From a checkpoint of a small mixture-of-experts model trained on Wikipedia.
Training: 315M tokens, 9623 steps.
Below are experts of layer 4 (counted from 0) of a mixture-of-experts language model. Rows are named router (the router's row for the expert), gate (a neuron's input weights, with its number), up (a neuron's input weights, with its number) and show model dimensions 0-191. Each number is 128 + 24 x the weight over its row's rms, rounded and kept within 0 to 255. Numbers have three digits each.
After each expert's rows: a language model's description of what the expert responds to; "gets" lists some tokens that make up at least twice as much of what it gets as of all text. This comes from a sample of Wikipedia text that the model never trained on. Tokens count by the router's weight.

# expert 4
router:164127189154123128106127123103147123089140102152083136173130116134122157125109117128125110138143144186110121074125079109172186136141150087113141111115145147168112100110087135143124105133150124170112155149117115133127134080130123127095143095172185133147171114142153117096112153116092133168138136139125116091136152156096081140140128125122106137095112107119129133122101129163152111097122161148079158155140104171138119067121099131145118156131126105135162143148117085143148117154145136164126135108172102143145153150150108133149130125136124126124125163145108122121157181124140105146
gate2:134077131058129133115113144103167125126157124124157153150156136128090121095126150179101118133136146134133121130118138154108101106118119115110104098145158105092104092136121149156159093101156129107127116150144152162085127137106124172153145150114157148073106131137130139157117136121099111140123094089145072099131146113100153119124135118143177093114103140143142130141117132117151151177126133117112132126111155131078097078128091109087187129074114086113110103138161115114125174108112106110147115121160125149079170107144157123093137151110159121149133152103131152126139161135116127106
up2:174117116111125164094137112119085126093127157105141143111123084139102166135128155133129109155100158143160152095114104137137114171148154145139116120085176158151124098114127133043118143116109114118077111140133132170157133110115125129124126113173137142138116150186144147152157095156124075149147125084141133155132099150160126135143133123139142122139103101123131125182102103143140130146116149148128120145130152119098127121137126107108097100128081075153143099145093124192112144131116102131146129139139126118099109128180169102153133143150136124126143155134095115106174150065132124136
Word-initial capitalized fragments. First pieces of capitalized words or initials after newlines, pipes or commas, as in Bas(ic), Serge(i), | A., S(ickert), Re, Con.
gets: "\n", " S", " In", "L", "ir", "ib"

# expert 39
router:180137202114105148120113124132104129114104099132133152162111118143162138144117114138135140083123162127111119099130113119184163119160149112143116115119155097122141129167097115123111106110133134156111155126115094143132177099117159135116182103144176119149174133140141126121111123136110142127128144128103123112135155123081092162108124129135108132123128109101102137110122086143136118094108135095120145162124123175169124073112087151131144166120128046141150103126153119142166124140150129128131146089178125176115153131107136129166110104147082150149112151137171109111124165158163116135
gate2:134140116128126137125140150147131135092078128119146139128094099115062156144176132096144111139180135108138116180142148134097116127134138100135098128176144185124132138118127134098121117126125148131104117139122168134060132136113135107133132141121110146120117126088090108158123141178136117105111120151154107147127091111151122114109088154081130142178133131121148099147084130162099124156130119111133111128142095140107072133114148096103113120103124151128125113134085126055104138086119188109162114151120147106140093101073151112135118138121111131119119127131114155105182114129099101092
up2:121126148172149109122142160107121126119118110126119103121118109171122116126133121106130138165141136089116150148161138128093143061125084160079159115105098125099115134158157152140125153121151124081123103138111130104140107143129123149143177098177112149161129088144158129097104132126192080104150125119128124176163089126105187119122119095103113170064154144130118159145140143116150118150164134137105087142130152119093149112119100131180116123139132077187105143157117114130124111128123131139127141144143099125153148150157127130151136084127104158141107108108159127134116086149136130115
Non-Latin script bytes. Byte pieces of Chinese, Japanese, Arabic and Cyrillic text in parentheses or native names, plus stray digits and table separators.
gets: "2", " T", "od", " | ", "°", "ed"

# expert 47
router:097143078109140147136099137082106126121124143101123138142112120099096125119127130146077145099130103145140139114159099127169170152108150068118093118160148133150145083134101148109150152104127135161135121140148147118108177074132116136126115109126125159184146089130181102095146125130121158141095147132120131135105161067120137146121119148107168133159137130115141113127111174094132109114107092141159112102133145154171084136098139107160118096125097170137167117147105109101133163130151094134126164202161147161115141119128110130123133130121118135110162153151105105124121156098136101131
gate2:134136126136149088118132140129170128111112174099132108142153095127129095137142115116159125111132170152130091156105122140119141136146173181164141128177129176144133143100110161102138119149137128168104140166087171140093111138121095100150105096135118160126133131146106151103129123128118104173169140114134085146130118136163135173104136104163118087156153147122145152155147110118151074136106168145104140112100101114146149115144111146122153115157146110117153112103077118125122136082140111117100104151113124101079151100138148124109168085164070134139149165168127133123123096148116137165
up2:106101116110152124112137114158126155088152126106128149129087122122150147128111137109154103113189152114160147152100114145100104104131141135130160071138108105149169127076114105121079112125114102066153123129111132164118097107117151133124170112091126172133109145144112129100144087096135136106100126155130093110092128109128093076134094163110121123123124096143116137161098175119124119133169109138122096160151112163143111136133147118141147157103111161132102087135118144092126120102095109158106138069093116121136097125162094112136141128158153137141148114139118108096118136144055117149
Initial letters in foreign words. Single lowercase or capital letters starting non-English words or transliterated names, such as p in paisano, D, n, St.
gets: " P", " D", " B", " N", "n", " p"

# expert 60
router:170134249134124122122128112125119130108120125136126132158100115153143148149104114154106122100139139159120107117141106118175171144145132108141125114123162092123150122147110096122104116114142133162125148121123103162131173108103147115136169114153181108138179133133152132107106124123112145139136146132101119102133142119090087147110117123138117152125121098105106130095099089150133113088108167101134147152134110150165120072114105148131132168131131071143160142135134109130171122127165140146120142101182105177111145137133113146162120117159090140153131166145186092121138151132150130139
gate2:070119131159103145105144101138139137091116141150128138140145148102137153121133107156139162115146162116151111120113140141131107150110091180130147097113134152134122113132113131108133109118116100131148099112138103150094136104179102164162081104107105164125088162104152146087102128113158095157104144146149142145114129089091145161141147124140146097159160148176162177139104134176105157104137128120111098126160131105114109137142132151188116137151121115148097153109100121099109136131131121129145086129163141058173105154112154104146150132141148122095133062120110110132116123084106113136
up2:081179098135125120077107150110115136053126129138114162106138141111084117128100126131114093128138120082149154164124125176108097119174130109159157135153115137115127121140158155113108133090150116129113108169139151127063147104102076111130074136113158165160104112134158147113145134128107137160117135190121137118126139104116116123168130106132169094113111154082162112120162115124151148088122155141094096136148131135123120117141127148149136121165149105104143088140103143100095109115163178133103153111158148112114142131116130134124151162117083123084119125121111107139124123121122156111
Name prefixes, taxonomy. Surname or word prefixes such as Mac, Mc, La, O', and pronoun starts, often in species classification entries and tables.
gets: " |", "\n", " L", " K", " He", " A"

# expert 18
router:130155131127102146145117124130126146144151099135164164113096172147083117144139132143121123130157139153139140116158117146139183160110122118152104118126128095139186121123148127169117092107154151145149157097157126083123126099094131175091168134092119099129169177161141111160121126130130094111160182137121110165168177098100110127114115113161092114128119162142147094108107147131070163152099118147144133089155100114117134149089105131138148154076129105163168135165109139094155153148116123130116147109145127137118159106144125136104097106146107110113105107139120115125145105114146127174
gate0:125158131098104170117144126097149137162124134091119124027173133158174138104119133119128127130080168128185116146120125125110169125112143166122133104160118160113112108087121105138139163146098143150138103099122104110129098144145132174112121149119101130083129097144094128132125182170118165145143138093150106165093085136139105161140106132121141129114136121103128115114151092135134163141166136152102134150123134119153096104133128157117115147115136119102088108087177146127113143092111120145179133127155118123173114102133122142111141069129119144128130137105162139128101101124108134147
up0:165177138121157112209110143158149160171145148134110139135152104107079120120140118143133126075091137114129161128151124125137151141097140073161123118121113134124139106132166127145134112143171113095112107105139122107171125121138086082140122128097165111100132154135114174150123121083094114142115141137159139099146154149088133102120152125110155112102105134152191073125089075114117107116138125117138165114119099099138150137096117121094159146094144139155118165137145103102105083070149130112145147135109111107127116152111135101141115155117145124140141125106129155129134148100166133130
Sentence-ending suffixes. Final word pieces carrying the sentence-ending period, plus adverb suffix ly, such as ion., ure., ly in rely, earnestly.
gets: ".", "ly", "s.", "3", "\".", ")."

# expert 22
router:155157202146088140133135111145119134094156121137136166131095101152152144157130094164125109080143154129130155092139087101151161144157118088133128150108144097142115133163105084124115119100128140136135126129153097172139198084135147114138181104186173119147162129134171119126139114123100120121124162109117110109144135117071100136118142129160142160114114096149105128117114088129131104089101152096133165153121133154140122102142089129129132148123125072131153154129158133141148129089125120137121150104147095181121118122117130136155099118145086149143154144149141107116149151140146142111
gate0:122096140156096153152129150138102099163130085102116145117101122106122151143107154085127153111123131124110069150132099157118133162102125119127098159118117181116156162100119150152108121120108138132105120135143077127060128115131086134138115126138122125148122101144157123129104149113103139181143069083152149111136118126108142090113138125189132112102138111113126123162176116129126087125144114139091181142125134133085135148126162120115169116122120144193133150067120096125119155163153162135159184172141138140109088142134131109130131111107115121145148139167138121109112138134109105130
up0:145115122108137120171133105117144107152115111105159105154139147119143121143128163140116109105106152133142136159104186088116121149128117090097099125106161115171168160115102158123134122132152139118131144156152123120164144136070120133122137116158131149134107104155125136121175116096147159123126101137100122133132132175124132070133133133129148097131130132126121142129088175111181116148134129151113143103072134111141108161118159124160075174148094119153124117111132110117110117145197142093126093068139096163139150147139092108118146148134087072100116104123111138111172085118147116096
Mixed words and table dashes. Scattered content-word starts (disc-, arc, view, death, concern), prepositions in, by, and en dashes or digits in score and climate tables.
gets: " in", "2", " by", "–", " J", " d"

# expert 29
router:167132249137123126124120119127133133104110125133139136158097118156144136148106116152112122092145144156114118111148107115176177144147133113135122118123159084119143122150108098118106110123144135170115151123123103148122164102108149123139165110152179110138182136138150127112110125124116137144117143130094123108134132120085082153119119122141121149122120099110101129106103086162136110092106165106135142152124102160168114078121102146123129166132127057143156131136130116130164113120177135134116147103177104165114145133129127143163124121147086148153137165144180096126147155134150132132
gate0:087086136138148107111096126139099113070135114114104115136101161172139170082169131113129096112148114122147143144106117112144085138078100114145119097106126150149135162148123107168181113151159130145131126111121140144098106116150103103106114136148132114151136078090121122143140131125124120135099089137096169126124109106148115119135134168098144149113125133188133145150118104128107081140155141133149120156114113138165175124129134116090139091107148133152093130061135128087054125095135102109085172147119166142099131138097128104150150101114126112100126143126131122106154152147119116114
up0:126135125157134121141086118116124134130127147133115155113089121154121117143113182143141114076105118142117131140124115180168093121142162144130161115124154134130154121099126124117163140151121113138116138126123141185126158112151121125106138151149125112116077080165122099138163126187142125157145141087142089068079077092112128166071134165139120122146097141130131123137114083113092141101146100152122129101149133109139158129119091123113129131096148126162177133140089118152096142176168117126120153123141090166083089139120159132121137127146126109169095119146131138112151098126113086111
Mid-word pieces, table cells. Mixed fragments: inner word pieces such as ib, single capitals and digits, of, and empty table cells in discographies.
gets: " ", "A", "T", " of", " |", "I"

# expert 53
router:087159128104152115098139134166116109104168152152158139129133094139137097121164148147124128179132121148120104129176164108121097159117142098104138137128086127104122106076129107100114087127090137143185073115111137120123156084138140178107158143128128135116128160187099111104144140133127165128108117144115147129115132095106121162093153094141157155110137126109104154122131163179130135140094154114114150096119105157162106102087170127101125085109169127156111117106097136116112136131140132137111103089169164154095121160124138132100132130110125158108115081112112114130168116156145135126
gate12:147178120141070146127139143142107219131118130113121151139123070150101114118103114105167134127149125117138182112109184190124134121121109163118141119097120130105121113154138160149116119188115098098112107125120114110132149131109133107111152113156135124139148164142131131150144125169112177152140150126142069115130109113133111123124124148189150115138132150132117043111110138127127183097109114156120095157114158173099136093130127147138094139125116126130138161154124140099128122156107117129123128106088113171127108137113096142112103123110122160121137126118107111105086150129127124104
up12:152109117134163137185133112056102115167099136134111160155090129153110155167131122140113167087082117134131080150121087120162171134134107124138144151149082148164093151126127115128156122132150136180120164146163139121088109149138173111132135116084117138113104112099141120109111129150137108134117090113128153139134141141124146157151143114089146127141132120127152132126125089091102129082121137129153101096154118141122095130102109128173143146145119124114118109159164109102151100154108145123121106205109105112129153138166133100111154118119188108108168160137144131131105108117144122161
Coordinating conjunctions. Conjunctions joining words or clauses, mostly and, also or, but, &, slashes, such as multiple genres and draws.
gets: " and", ", and", " or", " and the", " and ", " &"

# expert 45
router:106184123123147074095143124168114121124141140149164158148126078133135106104147136125131138134152136171094137130167164068114110124110128086127124144114127166119119125101147081144129149127097144128171100131095099139127187106123107176164162134164159118122130141177107144090142126145106151150128114127131163110107120118101116171107119088119148118128129133101089154095084155153120143121102126095107150098088106185131134106096151127117118138119141136145135115148108131126131137132118105114164109104161158159108155142121168146151158105130099175150102113097100098106163159126135141122
gate1:130151122140114166118112128118101141149096101135118111126110112142150116126155151121129128082144141056116139104126111110092099128139143120144116068118111124144097099132146183128151141094138144124105117170114106145131135165163111083137124116130105180169139168145179085149118149159175136112129126129141140109135106160159136115118112157120113132136098168126148067173137122153107174191120116130126125142128093133132103114150126136112120111157111161071154119109152170112146155129107101166124117134123145159086107124155114093155156106134089095136114135144153109161080131119141117122
up1:138112128103136110115111155125125149129142153110112112141107133176104107081128113123107138114078062130152137156094113159141115125168138181121132132128110141136120110161110116103129125116134107156143151105139149101093129104119153121102111086123121139128122124109114156105139159156134120159150163156111122137112158088154117099173145132137126145171166164154156078169133101133115078098172130120140142115161155083155148141155114143091157106144145122112092128130100111104097139132137143148114156156089109102134138092106144160130113117119131107086142152177110137150136182090095067108
Coordinating conjunctions. The words and, or and & in lists and clauses, often fused with a preceding word, plus the ric in capricious or hurricanes.
gets: " and", ", and", " or", " and the", " &", "s and"

# expert 59
router:186136207130098113119124085099105135106161106096131192158128126155164132152088118167130113135156141127117090097137122133158161161122098115151116142144135109148149113156132116132131107129135142128139122139173110153131186084136128139131145110142192104141140090143162150114120119112126133151159140141104116097107122118106093144110085106130139129110128131126106134084113129158135109096118154101122123147123114163156138116111089136151134150146149106132176151162154110158140126138129137135121130141185105183145150137091164177138147107114087161134126172120162114140153154124140132155
gate1:163122073125112153129130140115134121121133127087100130169185157177146102099130130148143102142131119147121110080138129164140111156120102141111176191143109124144162154146137110128118156163124106101097126108133099099130129122138095117108155133125123113162103119138146126152125109100118153095147152106129176145135110131187151110156105145122108139114156135136088113105191128115118121121174135106124101133129110118108110161104144142134137128121161127163146068094065147142151141145107154131098104115110153115115184085100149180123132141099148111094125079128141131131149125162154126133
up1:137144153087149081125126122134120148155126094142184094100099109087133179162138145086127145120098143117111179156148106120123146126150126088135126118112139123127084149110131122093125169127169195148127087122098171117132124154103126111146124112134096142105151104149126106115127137087115088166129125147120114129114176156107107128126146109085092102119158069135140121155112113102132107152135121116144118155148158156130153104135095156096165170125108111116099180120170111117110117103130148152109164127151115097090162141135126126126139096168137156123120112127135119105095171133119163137
Line breaks, infobox headers. Paragraph breaks and structured headers in infoboxes and tables, such as Scientific classification, - Kingdom: Animalia, - Born:, |---|.
gets: "\n\n", "\n", " E", " public", "ina", "–"

# expert 2
router:073148098124145124122105130145131119156159108124107132094162151118134122074155120130126176128109114119156135123196072163139132101118124101122134127101120111136171125108095141150129157151157099101118115117095134109125183141135138103134128140120115117129115124110160097150095130145112151155145108144135139182102113130131166095156140124092120125128110127068110123130116166078103123155154073123168131078098171072127106160129139128174121097147130107143123108139113152141143153109152113130109123170132163125142174107141137133115110138135127160124086140104095145143187141111156146121
gate3:125106108125069176122107065130088180146129136111155143106120127127087116135103147099134145126142131127189127149114124151143118113127120150138109136103139128152129134141133131116147119115089119173128151160110107123135132104147068133139108125181117142118118159186145120146120101174161097105120146139131120137128113122130095146145167151127101189174109117141113109141142135095124102085114154140132134126128152150161139130123122093134106177116124127123092092092104152100122143168075142113135137140107133147096118173172084109145163119105101112164139163138081108121130154137087142113
up3:076137113133178126148121151135112126125152172138147140138120141123123122112171121131102099128106093129113118113125124136128119118110140089129142116156109136107127127085140085177141104116132158086147149137162131184178139125130140142129102126103139157064152103070113144132108129116120111145141147127128093102125086170100120129164130158137152143088140117139133125136127187165131107142105120114133099156121130118162132143143072152151118133152132119150115194126163147148127139118076133143094117144075174097174111107112146130139110107127079110118094091145123087146156116164099133137
Comma before appositive. Commas after a noun phrase and the word that follows, mostly appositives and lists, such as ", a", ", the", "is the".
gets: ",", ", the", " is", "),", ", a", "s,"

# expert 54
router:154153182110095136156152107134118102118114121143123134143114183137144148120124117144093145131107142149127145173134154134120151126108102092111118137094123133093150105165091104161122105147150095153111109131137114178135145092086140132111156143167197119133133096133133136139110117113142137153159127145115145126178163134087053123122136092128159103119115105102104132117129130106118116092131141116143124157117176141125122122136071147114125167125145046137105127143171123134095108151168161131119119121151093157093148101115091114175133120149147137124171117151103114118155121132151147139
gate2:130081108151101122161140076132133085131158110118101161139151117173117123109102144113127131091121144130159154132109098147113152092150143117138123140170171133141110145118138129117132122166153150069108116123115147104128186086113143124123135119139148150113126087102107107092117098144131156155164148151115160120146099165141129194148154117140115125084108107171144087158072133164152122200116119123128144138173116165141136116161164133118165147122122138136129090137134153129133146113117161111149135114158154125138150165077115122132172097149122147123153133140114148165137121098105133145
up2:149148127120121089130162158154148162157115125128098109152111170073156134128112121069149145125130166111069086138106157158165104110128130124104122176124104147132132116126127116167169132135119070140145156116133130104137138158136134121168135161178159115122110152139138168153129134163152125106146139103117131134135166079148120102075120089115184102108124095132074173104159095102141111113127126146141140148139142144109138116118120159099152119092138146155181125092118118147118127140156136105111133140135135108089164121115130135143130126160150155133141127116070149125121097141127160099
Name endings and brackets. Word-final pieces in Italian, Spanish, Slavic names and compounds, such as co, ico, gor, bar, plus opening parentheses and separators.
gets: " (", "- ", "| ", "-", "an", ", "

# expert 23
router:123129106151170144100092128115139115127123154128106126147154131106117126124102096137157162154131099140106144127121115165157122137121143138150161161146120205158154106133098182088126158118140133124147129136127098111125168124155100159133114106103094168144122132157080121106164130160133132141127077121149143152139131085157103109121104124134171104139115140134142129157156163105093103143134086108146102099142137117159133091151135127122116150193104128136152116114106102109129162142172094135160142137088158148117161108164106119090106119109122143128147145141118103115204125188107114137
gate0:118141115139181129144136136136121125150129119118129159133139166155147143116148165126142120107127166124087129197135143126140104123115112131129166137149143171094150114086111120123180130148099115155111142050151127124125132197117129144136143127101111088114126058094113122149130147122128131145127164119135128111156149194143151113125150110129128124146152168120123135110133154145131171153146133134145132134132157125102109135114131176119115131124167123076134101126155099149132105132126199130114134113158098120118106166107112090098137140134119100130083105071152065111113124106132120159
up0:105143125143148152095113076115092121132140147178145147134127119128116092149190136113158144112091140144127142156165114137111134110074127139123126137098128108129092128155125109174149070187149140147154150117115124084164107128125164135122150082106103125111110141123090111169151171138158120110176127129147160138152130141121108135150139135108114153126146130164084139144109139119130145121109184130148140114161088111163175126128123105061118106142121117147134143126159133067132141127119112167122090153175153114121095125090153144110089121123133119139109127147154149169144138120096122133
Copula verbs, Asian-name pieces. Forms of be such as was, is, has been and which is, plus word pieces inside South Asian names.
gets: " was", " is", " were", " are", " to be", " being"

# expert 55
router:116149084111131145116129120098151144136139132148123133152100181090147120088100116156144109128105102148087116133124125156154126109117132094088131126120113167116138138075114121145146170170136119104080139110147134132106149159121092138146144117129130114155095076136152135107160161133162143127157110142105155102141094094131164069108146129092158151133119141142126106142124152108094121110099067171135145106092172086119104152144108138150122135121125167125114141141120139137112141118154134125117111168133151106124143123147135128068155141136145138109108103136031123143169126085147124112
gate3:104117110141168138090168144123119132136117141129185142149163136148119119156152141149126133107101107104138158134094145111089140187165136122147114114091112090106108098092163121088115132162117150129168124112129120145112125121145109116129169081155110115140126113112129133129104110125156175096125077122116166086121147151124143174129117155081153166146098156120125091133108153148117135181162133162128140153147126130123134117152083119095150137113118133098139127108149134110106123070107159121139135142172112148133185134112125117102142105090130133090104143157127138136072154118145073112
up3:116163128130097100161086149107112128127155146103166127120126112147158129092128172101094128145165134119140142167106143148120096107113118147095083192063082121126103153121153121117179122138139092108116126132102098113125179108119108124114105116108154138155127131158121121125152148139085164106134146145145136125161091104152121132147126148149128158145143128147147125118100100137150109161112147107111162136154117171170150085136132142134117135093137175160111100144108115142166098139144101099144135138133139147166083132129105111191139134119118122137107190098113108100152114124161148165
Vowel word endings. Single-vowel or short vowel pieces inside or ending words and names, such as med-i-ator, Figuero-a, Clemence-au, Camp-us.
gets: "i", "a", "o", "u", "as", "an"

# expert 42
router:119158169093127164143094095119089142117125097112140130151122096118149122172132158129116124108159141137115130124138102144149160115153121132161115116154143101154152114150102125176086106141135133168106171108094092158136159101100130144115164129156153158161154121138153110094118097108126152156118121143083088121135146141101125127132076123162119129117125104110113109123071101131155132094126176125159141152099130158177110120085137141103122138141091084114106111166151131114155120143163109149101170126165120157137125136102143122176149136114120181141151149155149129110147180141174133128
gate3:168113120145102081114115140114137138104128129140110157120093138114164138130097120145107153148081149127104180104135126147101116102141142108130144163117118145091098159138143075131117125135142112120163154089141146149093139140063130142124154162100171103118132161105122091150126144137183091110124149131152118126125156142122132147157138133111126143091160157157096151099162098111101138114114119116140104128144134118149136186182107141095160105122117124105114114120110159152108093152131113154151121135087118100093123131165125133096158105106180145077134111147124183131102096104096168135
up3:142140100133172142121162098141130099100137167177157116123147111121155139153089104123155082091164138151159132157145118111119168111120136109106136168149166136144115160104153107141160123148111113151113127105147145124133151116146160129142126074100120113131121103130137136138134147119145167123173116116133154123176097155104133149128133115123130105172129157073158133166128121095117133172104156177123108132132089142126066117100097092133155139150162173141135123129143100145176117105147136128133142155105111112166144077112098114156131088174147093104112109125083130136112108115152105150
Auxiliaries and possessives. Modal and auxiliary verbs, to, and his/a after a verb in plot summaries, such as would, will, washing his, agreed to.
gets: " to", " his", " | R", " a", " an", " would"

# expert 48
router:176140231122126121130135122127131138111117129142146134159087125156139122154094116159112120096139148157111117113142110114172172135151125112140121119131153086111142120148118102126099122120157136171121160128131112151124162092110151125131164105155171110129182138138152132106115131130107139144130139129091120106122136115085072150115119127133111144122124100106103131114106089162135115086108171106138136152126096161174110089119094162121130165134131070141153132138134122138175114123163129134123141105176095174126150128129130142160135119149092153151132171145179085119151163142149127128
gate1:167141142108122139135147136104131086113125132140136113147111121151153134136137144095172124125147138123118139106143124143154162107137071112115113138102149129130146102143096125148131082126102146123123149131124100123092099166092159107114130100137142148149123181129124099129132119109105125090095125138100166118148140074107076163079081133170132114138159138133129159114131140053152145134126157094142147137171083143121163122165105146154101152129157110141143116162118169127122167165148159147148141106147118086133097139092122164130137136117105149144096097131131169067130136083174123132
up1:122107152117176124090094108131148159136116129089170106124100174103115080099158148144091103102150115142149128120067128094127077117124119145115118126136121121116093179128109074121104114072149105130091123102149105138157140103111136135164093143096092149143124104149149152135147128110155124152177137105121100107120099110084144138116161134128167156146132089144112139089143140163077150117105118156151134114100139127114108145107114139129109132132124128116104154096151111126116136099091191133124146115118155101089121144116136127110120126114150133127171124187138111157100161155106128157
Size and increase words. Words of change or comparison and stray pieces, such as increase, expanding, younger, larger, same, more, plus quotes and numerals in tables.
gets: "\"", "1", "\n", " l", " more", "\" |"

# expert 16
router:087117111164124113118137133118143175126096121131110125102109104129152096110147110155111128113142160131114154108131085123182137149164114137143135135168120126138139122139102078181139114124124119134123147152145107182091189083115165147122123116156138121160125127139127102076148168135133106132151111119129154123136145118138122099146108127176141119119070088119122124124114135142090118119124103134118148131132152109095098103179150091145112155147173088104188132134112162134160116112127113131079119144145141124121128138117105119138109178100119151113092141089067078156162133108136167141
gate1:160175130095124177127165134119166130168142138117145144145120105163151136111105128117156179119131164134137144133133134135108111142163144147114113106112134137108160136160207181160154152144125176161094150128131153121153098154116117126160201157132142134109125120122163131130159110137160093139136138120115114124152158161108082145150138088144143063127117107083133130121092109144154162141123139150101097153163122132132159129148112144120137119142139133122144115130133155109126150151097104101127124104119135146139094075154154084133136082129112163141116123129101146168124068129151125136
up1:099107152152151135171121138132125125087131146129149105160105121114106168117111167141148134096150096114137135129131105090126097091113123141152130102137096121139125118119063119122112157117112095137143083094136084133102123089139150151108089137125131128140145120156147099130116118181119091136107135139135048104140163133155148173104100133143135146117066143143105113125115125121138122120154130115148096121139112138136094087102149085130137146095150135124109120141106101128157153120108126183115173109105152161108131120163121094152145157105178172114141078110146105115140135154119069157
Prepositions before place names. Prepositions and linkers, mainly in, of, as, for, colons and semicolons, usually before a proper name or place, plus represent(ed).
gets: " in", ":", " of", " in the", " as", ";"

# expert 56
router:169155170119097164140129094138142143082156116141132128139128094122141164146135120135116141090089119136111118107141146105142174121163100119138121095129145115117127116128124141150103095094134116186120125155134092146103133107106144117148133089145178111160202140126121145096123102141100171181131155146126140113077140115097083145150097132158088126140110106107115126122083134143121126122110134077141158153134150151148118094129110154155138179124103089122185133128106129098175128105144097142115160128171141143106129115141110119184155127145075141164142123132143139129133118134156121139
gate0:118160113107183092107129128143097139123146138184114146091134124131103124137135129129095072132152160096133107122121137160081105133156163156142086141108155146153100149120119142122172096154111135130135108125091186164128120114171118122115103164136083134145131111138166133187142122146143145126074148133147115135106132164141147169104160168079161146096115134156145170117131129136138157104105133133095142150113132124141131127135148093136134120100140128131101120146139127173113138114100189127152170170097108171138104147153117109126123098129113091142122135144081102160114144112099115127
up0:125107110110114116125130149126179060087160143084142123098088172135122123158140126146129121114126132068118116153110109090133142116112134087078113098060133130172147122095130110101097096101123160170127178094121128096164134145094141132107117118135095137107103128096091156136107151093131134126153141102119157156077097089140154085152156098116137149131188113165144129118164110104147144160115107113108090091130129157103111143129114108157106120104135122162109098142175121129120133109107123129125129151143127124132139154142129178132161134148139101099133113151149131112113134130136129119
P-initial word pieces. Capital P and similar word-start pieces, especially popul- in population/popularly, plus Pl, Pr, Ar, for, as.
gets: " P", " for", "ation", " Ar", ", P", " as"

# expert 52
router:143130185138135142148120120121131138111136084127153127166122085144136136154139149157122133129161138136111131134121120117144201129132113135122129112114152123131153141147099094155094106118136157150138161115146092142130171100109131152137154118134156142106181148132122111060136114112145101156156112137109112080129124102083115137090093125141141128118111083148115141103079071140131106094102168134142172141120134146180106105119103141121101153092121065154139132150132102145130155139116136143115161115169133142094141142118152125170151110143087171134139134134159097099158170161163157144
gate3:112165102126144128120118151138166100122123090149125079087146087133095102154118079111126106160157161143133102138077143107142132105112075158125176139116122096117115116108170137121123086116097116138140108177146124130119097162111117157158122102140119129092135119126106129098126155124148095097126123123133121087108099097101143085111125126099088118100129130141140176124133117131067120135143126181113132102139161096109137164129138127132102122128104130135116136115130120148109180114087136109119103125142134093137135087140109128107051152126151090133121073144160164091146119131110139097
up3:112107123118130165114182132216117158099125174125118134138132135128125103117106123134133146152113113047167123107157124136106139151113097122118126124130118135128131118132097106109113136121121077103162113148155137129131152121130168154151113121125083156083118129132138111101129102092138119144132126147129080124166119142103089168112132161103150071125129117095148133117132158136100136142087096149107129161110136171104141141125106118167099110129149132140142129143100121086164119140084145102087137150108174129086176164161110099136127122119138116124183102096115158121126117149144168115
"to" and modal verbs. The preposition to and similar at, from, by, via, plus modals will, would, could, linking places, dates, or passes.
gets: " to", " at", " from", " by", " to the", ") |"